config.toml
num_hidden_layers = 13
hidden_size = 192
n_experts = 48
experts_per_token = 4
d_expert = 64
d_shared_expert = 0
hidden_act = "reglu"
moe_layers = [2, 3, 4, 5, 6, 7, 8, 9, 10, 11, 12]
n_empty_slots = 6
router_score = "softmax"
normalize_top_k = false
routed_scale = 3.13
balance_loss = 0.0118
balance_bias = false
router_z_loss = 0.001
init_std_router = 0.0377
lr_router = 0.000989
vocab_size = 16384
norm = "rmsnorm"
norm_eps = 1e-06
tie_word_embeddings = "early"
optimizer = "soap_variant"
learning_rate = 0.0039
beta1 = 0.95
beta2 = 0.95
batch_tokens = [32768, 65536, 98304]
max_seq_len = 512
train_tokens = 370700000
max_steps = 5699
dataset = "wikipedia_en"
Below are experts of layer 7 (counted from 0) of a mixture-of-experts language model. Rows are named router (the router's row for the expert), gate (a neuron's input weights, with its number), up (a neuron's input weights, with its number) and show model dimensions 0-63. Each number is 128 + 32 x the weight over its row's rms, rounded and kept within 0 to 255. Numbers have three digits each.
Before each expert's rows: "mostly gets" lists some tokens that are sent to it at least half of the time. This comes from a sample of Wikipedia text that the model never trained on.

# expert 32
mostly gets: "Or", "Re", "Bu", "Ro", "Fre", "Tri"
router:057127045168158114083060133136038173101154152153142095142140145119153090151131151114091183129111084114117105119118140106110101145116099117188130112142123127148144153107109111106102147105042133
gate0:141089143109157133120120098158174133097105039123156136137183173044153100128126058175141133121092105169074108143162182092124129148090121107173086126129092120153201129195135110121109120146158080
up0:111158087142125096172095124117088092069103106105108166123114114186127079142198127073145169144110117134146114100111092107094175125133097175091134126110123087111149136123127106153153095153065170
gate1:138119129111095100140132080102229162109142134056149134172143088142138110151166163143145116161122147112114145150146144182135144176128112156140108151169088118080162146189095127187134078089147090
up1:119076155086131118071157149150166166076115182112140186166060127144139165151186168143102119146178107079127156154097141127129167125161107159178068125168188125100095126181152139127128133119137084
gate2:104141150160132112127140167129146139118124181095081149080108134139119127106116144146083090170195189166131136134155154058108096165130065159134116149175119153176143120228152148114105109113076110
up2:140053099112163132198109130140081138135137164184156069110183157164082126101112121140116083124087119126125105144095084142135126157156097120126090092063139078100106147132125103147170146152075162
gate3:143066185092122152131090148135135133101104106129094096156128122172124156181141140143056115216109095113148178082121154087134123133100139200119167076183124113115179091146091102117085091136087170
up3:122140187126154131122156119095154131087116133140147136117140124155083187132110129147158166166146170118099109155174108132154092127171118163076174210116093169096100183082132150081138137139152104
gate4:101131074131110140141125139119108142110128098181138091067045149172159189175123153185124129132110096143129171111072115144112106076115171063125125136162134116108134101076184165158084137092094157
up4:128168122112148116087075141106112125151119139157183133116153137137073189068093137140120147113151187127094098158143153149146190103109133182084120072131093136104200076110134088151077147145100142
gate5:132109105185147136132147097103124087161102205159098060082106120086113112122093160090098193096127111116136141146071082120125118138115143118145107129127148097136131128100133092140099139150137153
up5:167115120121153082139111150089164140114152158171132086156144126137096190070189133158103126145077132121198149130093087119090141131127090091102091127084112103153098150151158115098139108090162179
gate6:131180119157173160124096102140068138105113125148098126172167077050090154148112164107116153099109088098090092132141121126130128122070120136088106146124112157120144149145115127146109093145133172
up6:136117125093098150102106133139144169138088120084140143070108153176148079118106152112099123143094128190179125161120056127082121119076166130108140104119143132157092146150146129118152147122121127

# expert 10
mostly gets: "They ", "may ", "could ", "located ", "must ", "seen "
router:199099161087131114187255152150106078097118145153147187145143145118127088158139131117133108143113101100101117118116141113124114161100105104164149106135113114151147150107102114100120127116247141
gate0:157123160080123121119168107080142043127124092098220111166126108152155102162151125116161132061106093085124095068131167083118119098099144153134165167126120168180173160119139149096118073070126147
up0:173198122099158126141104135128124098129105115080113152159094091114147123165091112177146149131197092138142159150140161115150124091108104154191091195194138114189100097147127125065160087062138180
gate1:116141159183116121103165150164092086139117127192110089120169127112168125139153087126156128120172161140149091177051157114106100160121119126165126148136119112135143165067115139139059113141159148
up1:123097086128167183177114131097135132131161096085132140140173169175101108129207081124161166129124088052124110107139194131089118078113097098080075093151139133158143152164081165111126108137140152
gate2:171131092127107106133112096171151125142136071119171153151114090136166126162123121146174126103131130157071140164123101097149142132111094133072062117166119139135143082131125064113115124117117141
up2:087123125117097168104135130167104128118120122159141106165072104176147108139099156130096096125172152184162095166159149137155128146166185104158140109083127131177080181133149148077113164178109143
gate3:124072153114113139126132128134146076151131104120108129124154091104126120138162115156121120129094128173164104163183101177078142096078102167084091147187084147158118177133098136066124138120161159
up3:216158147178122073163138122125149131108153141114140123163157101088123081132123092090095101156114115061090140169089094126127076132142144157087143092172099157128168099102117125138168135107110128
gate4:111114081131126136140160140130103106100114045148140104100189079065141160155139133150155052137106115099176112069135135175173128192096135135062107136129106122125158076133164105200168172140121175
up4:137113145086135108116114182108161104113137071143132114122135061079131153170126111113170154210133135109125149119175125181103100126094089114087187107132158128101154129152106185119134141129123092
gate5:156084102130108053109141130119161142075151094118131137134124105145020124111118115154106138201100114130107160114121149150146105144185105065097140167066145165166089088155147168128113141105113141
up5:081129074096146150085132068118085148098105088084118105101149105115132081161123164122143142157164117121112105166142133092156088070101162169140126096077087095135097143109127158089113072115116117
gate6:118136141111118174146124146146103109155107158168161081101215132117138159141144095140123199143079136149101137083155069120100113112140102123164076175150190080168120146128127062136127117174162138
up6:121158121095141107132130127126115114080086136106134147116111120129109151085078110148098170112106158167165082175105136179177127124103113127110162138117158123168142164113126145054084110142165159

# expert 7
mostly gets: "Har", "Total ", "sq ", "trans", "total ", "sup"
router:123131013181084105104080144142117146120091142142086082075147128119154119150131140113202181133116096113120119120109137115093107150119106112181128106141102128154150151107113121101122046112137097
gate0:131125073124103061129102076116119188093118088190176137153132167105169166117193111120132159153140134131072127135092148113116092160154124088139061149136056135116127167131144173114149152107154144
up0:096041128133114104130159098128148148144111133146126160064169113153162126107218126103125153138143110079132157145145173157100114171126091123115046180072118147211144146183132190105127113080107097
gate1:079136155150121116118164092137138151169063171224096166122074160146124126103172143152170147106142064126143161125093096107125171190135146158116111122136145088196095126119178096087137084160086139
up1:094101112134168121099172112069113171101136024116141105064173106155154133132158131108075145133059098098164119086209095102092109141186092103094108109168143152138184167167174118123094102104123051
gate2:076139114074152095125160186142076155161139151119108102100083154135162131101135119166115138096105151126129106127075122160097112167111128123083113093122116184010108128185162151087118125069138168
up2:088105099142149140157133145134109137101198174177135119148117095147159131080040120119142108112139107149122142125159089180150104131130222086087100143176161128146074136109033124183168133125150151
gate3:150138080098108156140142147194102164131055140162122133148163130137160175124072086127150114116149080097148129168089149136137113102131189065181161158143143097079148165099115153070105134129074086
up3:189137138142135087132107156147132092138122163134125128123099114069133164132168114097126181103126144143103093129094077128128085126115116060154140125122097119132094113144102160180146119053165133
gate4:121114121119105178156102105111119165130063111138158157081147178088128144169150106093120125123086152112174174139141085126106112120067086133117113105190093102117161141139103156151121188161067108
up4:179117139100106152165181133144140141062199156091111066062113111156119097131081154124184174140082149079147119124108110084199186131159098062144052143121111101119063148145130115084176139176169139
gate5:115072173117157062108151093153106111127137124189127155145133218152110177097145136174114129098141132096133171146136151067086104128119078149131078138143090127117145158045160141098116108059154146
up5:188149152124088179107073087124082112102093153116136173087093037135111122135139143085148110099088102123152139203145120150082117120093090136124092114112074112079150137178104141128113149129102077
gate6:178118108085103180135105174130090101125107105127054110092078152178142114181147102047067131148104140153132150136121158132112136074119090122170089110140190135171098155089128137196075152116095117
up6:124105087160143143123129143103081097110093130079079134147171146136145136162168152097143135179093056156121129153133116145138081138148115144070092177142091115113130120096148156118125104172142125

# expert 38
mostly gets: "would ", "did ", "moved ", "returned ", "written ", "continued "
router:071182105080154111172202141139086160106130139133184075122139127111063098152145147100194111129106147106120116105110148112114106157117119111092141102141112141144152139103117126118110163120211085
gate0:075102158163162136166135175151125118147149196132170124203209146147145117129170137103083156153054113115132088118135188104108124130170071095109156142129110132068153121193146133084089068148124166
up0:109122150193137160129114182134174142134172221120199090117103144112131158164136115062137151191146111140133169195185123203141136093088171091115148129132096101134105146149146151156171142149111171
gate1:171123151148160165168106151134192192150142156173086128181198148187134108155158174122134151234126153091145127136146105120105159161089130154131121069063124190148085154116116076169123124148117150
up1:127160104126084141119142110078130126110124148101114093164079110155103109155058114103128135125091131150165113099120178160163124143171101148140104194150127148134224120097073102130072090085116123
gate2:149090117099200138118150138128134093139106076158158144137082167173086150123186098165122226121128073114140152173147088103177112089109183201149094156081089133194151091200140140093065153108118140
up2:162156131100179148134168084178172115147127084173132145128079149123155126120126102144170175083136121106132100069112124125160100137189096090170076125103098101132157126157146181082145123101160121
gate3:106179159141140063141179160094165159153105111076137037108134140162118069168160126118117144136165102122146173157120174119120165186160110111140127104159129172162129123161048122148144146116064124
up3:146113135109170109118130073109194153111147089146197099110153109150110110153112122033137143131167126126164158129140155105083149112140146159132096076084099119070081114125081163170118152147152111
gate4:122115096114155102119105081105149076097148114064090132151156121152109155106112106095105098122149175159149143119154121121150147153118155128104129153123081121140112116151097088084120076188125155
up4:129165127140104120169131117125178098160153094139111200164102104161171122117132112129108112165119114125120092088111130152129152111131097061118144142130074141124104114060121112118117104124089147
gate5:126073121090073104165151148108116127110158164143172120133108111028145107120126125132149118117141116107111114095142125132103061106145179131159123143149090151094078086125110136120076187176094135
up5:089129182153158159126080140114129109145144130176096125168114135119142120171128144145125092097123091142140109119115101119089116056074093151098134086071110127076074113095117132135105149155064092
gate6:107129140075138147156090137153157096090103090149166132118198157130100099126110202164166122136136128098088149113178185088081157158140121133130153119108075157143087155103109125131201077125145143
up6:128124154151139125117128114192156160182154125045111185126144083152201114129176127112149162127131129114090177139165117086132171128226066167131100089154124130175133179170093105147089078061096152

# expert 12
mostly gets: "Team ", "station ", "information", "School ", "season", "name"
router:182080102112141107167223151140056105104091160097161107134150174122080102154133139118040134129116039117110098123125142109136118152120101097195133104137121171150150149116119110101113118098145181
gate0:111147107170110137146135120101150078102193082077111110108131164114108138183135159130161140158133112129128107102115104186131140120102077182203114150117103138114152154133146131134107149055161160
up0:106157166096110117091147145130115165120140122114160165131159092095151134137104085141190118162149098103184125154146141095113131125108138077106137122068141166163138105121117144135157122122062141
gate1:085108109170159100153078127133147096138165119110127099146132078125132134118149108138205132177180157076173072108161106117105125087099082099153131137080135166125026129108133147066083139134082120
up1:120132112117155132134106192194121118068126108125181117141119074162151131086159189149122082105112134112176113181147099143099135112126084099092084123127166142090158122096085171143105084150142090
gate2:114106170131153102175080101134085206140127153138178170090084139075088124119146073087133138109137117158117158126174150144177099173133142039118108135160144144105149110178098059147108131114124158
up2:150098125135088173096147120122104109120089161129117116132106097162167083125131168105110160154144121134093123171141110116122120161120163112127098100073074157110182159173145187138076134114106159
gate3:142142137077088151101141185153109159109119160162164118158128096174113102143129165152122133126149111120164053136146155133088050108150113141159152145150095134170114146089136102127159089117167105
up3:133131101096085103088128103158085145110150181099140145161081168156129141160100116090141192115118112109157156186155163082178113096152155136091176095089115150124092119117067098108161102146109164
gate4:068196089138143128125154151172157082129133191196131141140119117137106161134141173136140126161164114103158133119120083066141122124109133086175138098196142135140095120113112122174088143134107145
up4:172078133074106147105129128120119077138129071118091132109118133103117126151198132097167145115125203169141107115123171104096135130124083118137162131186105091135144109124089094150184192069140193
gate5:129136077121182174148124159143098123133139101129131136165218089156100089160151131121144174147156124079089130116138164113172139094110150119164174125084132157174118145099140157120119137130168236
up5:105113168095191166142130164111189094063143131135188154122098100133122134140132111119111123118161122130188167113118153125123110150141109118145146139099126136126100135135116096144141102117152154
gate6:165152172123077106132132142191132114122126127151106105146110191137187081131105078114098142076131148120108121141112165127155071152180077072185126123149072155105157132083126081107108145125207120
up6:100125149102118186142114129134141102130085145048150086160188112109149164166111185145176111112123115131091134086173134162078100153126146139104133119107229126132157127163108114136170121103081100

# expert 5
mostly gets: "part ", "species ", "sub", "group ", "title ", "system "
router:149151139146059112093072132127094058112122149138072230107143170114075143139143125121115048128117156119118121109115137108099103123109108111086146113131108155145138131117111117112120139123185087
gate0:186064108104131199156124116091089155129120165130200141122137133197188155068125097116123102066110116187118100103134149107096114105050106101101104192145143132146135197171107154180177100162142119
up0:143146108161127077126122171140136066168073153128177151107118148094129134148137132126113102102139119154132107163152074176122076184118117133147123137136097128142184146112169071110114119161163180
gate1:171191096111116103119167131124100083119115127126182133074169130139061056088141081130117129179132123127129122095123091094091104147110155113173144113117121120127112090147102080199079186112143102
up1:122105133159132138118132044092099113149141151099121173055127131110054136099139119166175105136138077164129120086089161129111130096123087118082139155151128163093116172124166111173123140130119101
gate2:157097090168134122103133175169055114123101166129112163143113136136175106131180083096107137145140187144065164171149104060136174122133124091077110180130062122073101058104114035115117135128087155
up2:095137086142116130130131124060097128157152155127119083082108133087122152145172143151125151167156098112069139140148165051150131170131147150132141170118099139122107145169150196136019111122086113
gate3:101102116114147098096121169121125118118123139094075147129119137151152143084165102110171154070073188086101095107125149132144178131148127112110127113093111098161096153111087167120113091170113154
up3:127153122151145122129136113142133098158140121172143117117118077132161090089077158086125141109160151139102165104088101173140189114086081111128163184067160143141165135101071167106037151118189111
gate4:104121091083080212102129156125150129137105081159118187172126098149089105099179106119163123106109156056074081134092119142089153031097148022159093137145190107193130091098147089116157204108133083
up4:063100139167126123144197133078041105159100165134114153163101143156079130160161148131095137117113127197051118115153189140140120128073148185125167124107163092118131156120153109196123091168102085
gate5:136117142132166092107184104155173097127255110110196123082121093135108130113181100122188137133161107144100157074168154100107147125140129110104102168060087108143143120142082111161166108112141111
up5:144105167164140101119106103121095081108152128096122183137140121185122180103134137150089057118098180108171119111099134129158174146109119073149116135118149109097124178167172083122093115099192101
gate6:121113138100155102083088077111132142087127049116144135133130093145082098112146132156177138121150136114141097111101146107122103171114122120131120126097094117174118143169123134152125142138075166
up6:154148186139125116190142161101130158117136089133106165123122159183080120154086116142125098204190173113109102146144143134186129068076124064174084159157142127133168123189111159124164158137124092

# expert 39
mostly gets: "ie", "ine", "tion", "ence", "ure", "ace"
router:076096089125116127142065107130120132090109161107133185109144167112161191143163148121103096159124129112104107115120124112078113152113098114085150123130092148140126147108114095136104116124155099
gate0:120158065164115123200104064166078132129083127156155087123114121115133131134116090135156067106122093128141156129114131078150170139141129111114090102138142111153106097098105184116141177078106088
up0:097151110124142088064138124087112194170145123131097106106079152147158113134120080157137156160119082134110052155157093107114129081157149118116123066215109078117159169149164181176076086161096109
gate1:191114139104185082145189081120177143118135167099188172085160084125097137104123147136166136123140096117132115149068123131135091123096083169137096101138168161077167114094137096179182174133136185
up1:171120123144100058145134113114142167132114058110101098147115161132111151141128121105152112130178124122163052153150082137161107159171199148099151135170059191168127126181147143155090136099113127
gate2:130149179114136110119154143104173128131135068130169133144129135145173124136155132072126092116166171081139085143183139117149123167102144060133136135100106129194106145184126156146099083106173123
up2:101116168132113199162133113086131141110115114135115081174173136176163125189172139120145177095162160131122112104105141166133107107172121136103129161134145148157106089200044127177126125125133090
gate3:117123194089093132102145053098079143183125162088135170121163115125127129088152162170132119129159149071089140136158101123062162135118113202110062120107054138139137125117107118071143166164112121
up3:118178131146089096159123138146096122107123139144138125149177113147102071143127090151092110118119165163155139119161161134123117142096117086070060157100157151126125117108101116074120185151074092
gate4:113146142108119068113076076063116152160075143159154117143157126095163171155144060083128115144099142120054164159133113153166126065148094121165205175156142160131136159066083173136110099084097143
up4:131150177123088104117131159149061140169110119176093109108134127135152164097146192181138076091165159113129114109170117128121107111113117171115080225141074085102111059099174099119131065098110086
gate5:152151092129096138116100139115116141100086125148174118129094107139181204093090135160143154122118092108090099152165123140186103143151167079128137170124098116102127138122104117163110125156194056
up5:201119071159130118124123127100136152101156160080156090109093152109081151072124068155104091152186115090139141158089123128063100101140068083119122146071144136132101192129133136123150097118096122
gate6:082116113175143149163133154104135091086155140142137094129190111141184115112164075154120143083103147109116101157147144112096159063086098134117161076134134154128077116116110154174121164158124098
up6:175177140106114117127161125076138041139068130092112104130174163149142076173135153170121132128172151180142110093145137135155165101158138111130116129125057156103144152106118118160094094075105114

# expert 8
mostly gets: "ash", "eb", "iv", "ew", "az", "uc"
router:073120195098080112153087110123179094096103147149161180104144153114129128136138142128113107120131172113116125112128125119114126145104111118047153113125111126139137148103112106130117150115074148
gate0:081141108108119117123160130080179145146136110169109141126120126144114170138120103104145124098169124235114059140133122169122138086076094095115109183110167164146179155105165118196113179145118096
up0:181091152095172140130145154095128150139077116102097088070113117127066138166105142085159066086151144142111128092126156124138129129075162097107100102090087119136048132094086076125150144133139101
gate1:072124125086094077122137153084160136140173085082124140052151051124141174112113100123178138171109128202126126110102112112141125073120082186085164189115096169159095060098105114173125164107125129
up1:133077105150086143095159085093140152177115124099173064143183070117145191112120086137162132198104134117120129173170156148138107157060124169152170122141116174197032156131091149112153077114108137
gate2:137140160211115157083179095091150129182161111113181116118085114152138162097176136088108159118182108102149121145119124117069123110079157088095174182115160163124143098138150095118158183153099109
up2:095200109113073144148137139138153107112090130127061089146189150109098171089179060131147173142071110134158134086151139055105119101186118146146139150162096136149146145075175128163140133165084141
gate3:135155155139097221061147083074170124112136077172117186122096112128133114111155099139126124154089139124147145115187122159091213136101060103106106110160083073134085142098203118138137121117144132
up3:106108128155111120093159112109108117132112068105120138113116107098109110116143111083145192136152085099161141174073168122140127143141118158120110143106114177157130152121095109115161066093124148
gate4:109146188083032093067098117086156057120075130103125174109173143147105141143099044098098139119127100167157117130132114099168131079130077218108186132110091170152118065081147175181122117131097125
up4:083084139151150154165134143142106125063084124120085118149124114158099130109127171090137154115102060149158119128107147178122163120153139109107139134166214153098136125133170111133195073089105149
gate5:106196151165116101093072134119112122074087124186186144146198133148082150145089104105131119094104187142113077184107090134123138104127130105050125141101122106118128102062147112157092173131159157
up5:147195078171111133152181145127133158100133106121119086131109130128183107148155138191184118179129085101067129143061112101138141137129131122164123165150146085087194051129082141108115108125147103
gate6:149122126156141154124178132117094133157133098081135139146111134105177061172176129149084028199100124177149126105106174143165111167145132189184151129103134150121157143139130119110155108122040102
up6:159080049127175111138085159100128143092113146131137136170141150093134168093156157090085135149114149140171073132119132128100163124136141129138119160104116074106145044122117083131123106165153141

# expert 33
mostly gets: "built ", "sold ", "killed ", "Rock", "available ", "Art "
router:133119091163137122255199152151075138104141153120120139115145079115143099151156150104108067153120114119097120116111139095125101146117100097209135121138121139156157138109106107107117049097130184
gate0:128171150159139137156147125081122135071139130171084133093160106146144071037118112144102179170151131079126085138135088155191150112143143152145119120141067091165114104142120100107108154151135148
up0:101146126175096094174122091120108161081106081116121193122067092038133136051092124150125153087147145149159169129123113156124117088186132088130129122145116122164115180106069107164150112122137111
gate1:122137056167174120154111101146133133138124192113181134087099088112141135092116187117129138073129215138053121099169125064136146075082057133153129097181165136082119099135180122179168136126094134
up1:143096090093115072147110152130177134112157114085082127144102165141102113115200141101116125144108151166129057096147141146175107064155128153131148062107155089118123098113164132154153039126097157
gate2:095090116124148156118164193146083099132160185088127168163109096114136141058100112159103145142077149113097089134134074111127110130115145182158115109147130161162088117097193063082161118114151193
up2:141176120088123143150125162099102129140126101133058168162138141088123136118129090125145178167170080178175182137106140107120136099108145110105091148153109100156111163123142127164168152112123126
gate3:132200161178096073122123108126212107153112138109164084103150091060139120130098067139153163152134123124090105106137111147143187108107123144122088142154100115181104177147123127111118142095115114
up3:144113134082173122125121117151156149100111112097118163126141143118126097156125142149105144182130178113117120147056174177125158143144125109118122204135174133161134099176173145131192190169122180
gate4:115101161118092130168118163118100159119082128091096101089149102148152188090181137191052135112091104094087189120101135118165166138116130091128099103138171093148080131121062166110147127145136116
up4:195114148176163140149093134103120123118081120095176101165129064092044138145159104092064104105084177128163173150145107128167109182166094175140106107106152114150105101164113137095157157184200119
gate5:119125103106147126122134096097159137076092145091118135126160149160137153155183175148116129156127175099151142034109133183175080168176153099131160118134110112160088097063089093086151135098175149
up5:145112106133147081117140094106123106127204167125108101108152143102098109164127124157108089118100136118103131059174115111189103163144130040096160134113137096113103135101140067175125131153146175
gate6:102078155093148084118099173176202157093121137178162162117146166117083098130123153129129137140127167158154134152108111150114130155180108161154151130187166136069204147142160147145173081054118166
up6:133177112100149125145168126117151096131132086110097147172097109125130145116064115190142161146176102162179104139160124105152107102078155109162242108090107110033119148118104136097123119079104184

# expert 40
mostly gets: "against ", "Win ", "Country", "And", "Total", "Church"
router:175100199188146112195198136138072105115111141141177081170146013114174169151133143098204162137109107121115107123102135121137111153104103114204135110145111130141149154102115122107120138108154145
gate0:135110190062134134108147137073144139093139179031128133114151107167136101091057126066130163155109103133140182067078172156109145160056165135122105074089139158140176119127074099108120124145194145
up0:176175096129111124082133100186159103078098098140146147065088098148145192151168141099135127100035118124114184137101158116137068104110078137140063129144175143132078117174153154145161122108110131
gate1:197157162102147103114132138063072175077159166114105099150116146119084108160143115095150173145140176100086146140051145056138122150102150170108099095169146116170198144126123098126161136122108157
up1:144082148124170116139142063121100084074086117148066102141153156102116055105157132104140129145107103097156147160119136088149126146075131088115122117123163068153112144149117071096189140110111120
gate2:104174201085153087152146193150105130089115111181106165142104106150141124122130143138089135158151174191111186217137065161087138123133133155121162107104077178089121126137091139103118081108109168
up2:140108115115152123106077073153131125167148082156171114146173146123109103156099142116147118154142169078150061167194102118094090096120155182115170132077100151157119125150111110159104128124136124
gate3:125111110133113107124114112105051137134074149102112109168116132113133162099148174156131107157069140150113129163170108144112154141164142111104161177088102149081151115096124162192078115104204149
up3:135155143116129071136164136126109160179095097083143122076186125158078184069137128118127063090123133114134145121174153117124111120139122166141079127093125149192191095102183130067082065158055161
gate4:150124125153131116126129095084156103086057102160151153109172112163125119116065066149090146112116096120085113093171164043147112090117075157130144134127148157164163174105119105143201160176187117
up4:165141148155158108174084063099121131121129178151147126130125174139118170049138140069101084099158136092147111122183067112177146063105141111148126150130173140153145150177147111090129103160137122
gate5:124133150129140016129128092117101100142134160110099187142131095124117121099126151104160124105080064154130087193131123131153136120170151123153100122131162111150205087084088109133175117134170123
up5:107076149155147120123189126080175096131113105057107103138148123112196110088125156157111094123052109150133175122138138073162160104150141147089136107124085109140137141199136167129134211163127099
gate6:148069142113098125157164089074142138153169109135095136105150148120097118184095117126155158133132136131121159135180162104148122130057131137110174136151116038157115124175040084100130170110120131
up6:146084081108128134125124075097107183084110089144150101071061138106109138117104129113138125085173089143146145123120194089078166143073136137091144148120102154120140077201126084134101094111089157

# expert 30
mostly gets: "ic", "yl", "ir", "od", "inter", "sl"
router:169105166115123129191164127137134086090089140126115222135136122121120086134158132120239160127123151110120114121110129115116110154103121120057145107146110109138151155120121104131111056118094157
gate0:105074128084107121081159132127185077126112102133072138125090189164170128141112153119154104136083116172060107138120126132122090083115109162098186129106169125091119165101082147085155146093058217
up0:132200127144149150135125096085101156103148126157126149115090241131136125118155119121078120113120172121130123204089117069137115071068113163111189115134164151145154148107108176110166160141142135
gate1:142100221104123180160134092205135089143139121149177140193090071142105087116171069065115124145142099091180146082136156157149077119144102069125073113195162116103109095112129106129067155159144176
up1:125066132180123155090088071170095149080175109102168124101116134149189150148148130169127179193091094053159121131100099096151171151123153117094147150128119155124085175183064163094080110064136134
gate2:092153117131107171122121125101123147130082144068114176178157170176098116106151189150217159137095127148118141082096155140101163101085129166107080140137108118150116121108185142157102074168070156
up2:111140097118139119087107198041199105176120127124168168152121111096122121149202130054101108182107177192117118123091117137168137146166120081142136154062165107105144064191121073118145148144124132
gate3:144135173143149114083141153138155092148163118088169150136145121144083125174174114067077138110112124195198072173073063150096089125085104192111151143074112191089090109143180147129091132167096085
up3:106177153140130103112119131166218197166095158175072138113104146097123090114137137115098151114196110134130147148096116134130096108099101163168127110108059113075161094158077155098144083166113142
gate4:188153139162146126114071092152146106119190107092080123119147109175145124059121173120130155140117138064149151104163112148123171117117154157106122099093116164146116193105108169197099050146117125
up4:116164143177086135158141120113156129143143063178117152151174040156162132132097107151177073112103144094077093168198073148139152153103116131135099081145102197098203149134117073113068112120157075
gate5:087097167117082102176146102075166145159169134096129187143175153087082142108133106124139133163115122112157115109097095110172113125136184118118219189152089172205120103160105138051138152083175084
up5:116169066143132114065163131069121152129118119148077070143148152117121149163109130129162159161133068191146138131145138111119108119140142123140121091141188121133104151093114077130108147142100119
gate6:120175183076095120132154115125139150148145136196059143092181132152108120104105132156170171113102143104130196117059147132130146166124179122151131128076106114152080099144147070129133019140079156
up6:134125152134137175098196135130084133173201169105127115151111136090156120110193167122152132054108158100064188051135125131154127105111127116110151082125126165122136167047170174115125124120169057

# expert 0
mostly gets: "year", "UTC", "people ", "14", "tick", "people"
router:174111175202081110196054140153078104116141151137114123117143092115093149135136148106050071136113146109110108099107138113128105145100121108175146124133112153153149137118108107109105109105128045
gate0:120132104039145122107147151131139138098103084144201117143119152133166148103135148102166108179128108117051080117044132179200078137166165146106147114087113148132151096128073043170146127144151150
up0:131133168155170108129085149149111105146096104185177083103115109165149091137124125087144154147203144050105131134083109123183123153180163176040158117120114193091137069097150117110148165140180113
gate1:147110184075103096180125166119144138078103044130126133147115156124107127122128134139135166127144112068095066079117084103106126076106176122088107131072125128152108102166086155081113200147132146
up1:125110088120140163152124103065108144160195161136145081128140104099078152113192157065136168162129138161149129150166102155171156072113094124073111172156124125182134139105109137166079150076192094
gate2:110123099168135128136148173129119127104147172114097159128101131106066177112187169141079160149135128103119157118167148096134142097170128180160145184149153145145123043149149158118096098106155101
up2:098139135102142185093106115062103131170127125086080157156126215178090117127125099114085149043101112128094163104101066113188144156110133121091136172136125141118145113104123140062100142122188112
gate3:179096130144087179113112112179144124145149111118193087181112120043071141133139178149093177146127109138089187120129109141148124128100145162131156096155116158190131169169135173124176089142113158
up3:134124115137170135148138148134113124130140131131087134138111160116135154121169080058164051110224137074139122142153169112146119111127072148156134134162158195108082096111074158140074113162113161
gate4:097103132119192136109134187095111112110163137141101139133105135096105107130129155149092130132099184155099094162148157141212095140130150086129121136172111135122097102139097109116156117112166105
up4:094135121102105191194135085178172094140159143160114169067146084168124079055138131113132117153109218146156119123174121166156107115172135107143141097149131200101193188084118142115140101143096143
gate5:097120159131139120171153075175073156115095141148096097158134136091106146156125109129113159149134147125111173136143139090155123144070086128106104148064175140158148130066106089175133129063106100
up5:092134191131071176136102106109117140116125086206065143153093087124109098161115124101145151121116129179037077123066116149093120114085142148183099161149105171155153117131138093150136178063173136
gate6:168142214048115096113156113173070101105098156196116128141144110135077113154142163107110123172107125147175130120061133098153137109094132111117088104067088136132113146140116171132121129108158184
up6:166136134104065158095135128099094093135125138068120142114107107136137139149160106072070196170133123038147172150107170176093169102100161117173195111129108060120132099161123105133095080087172107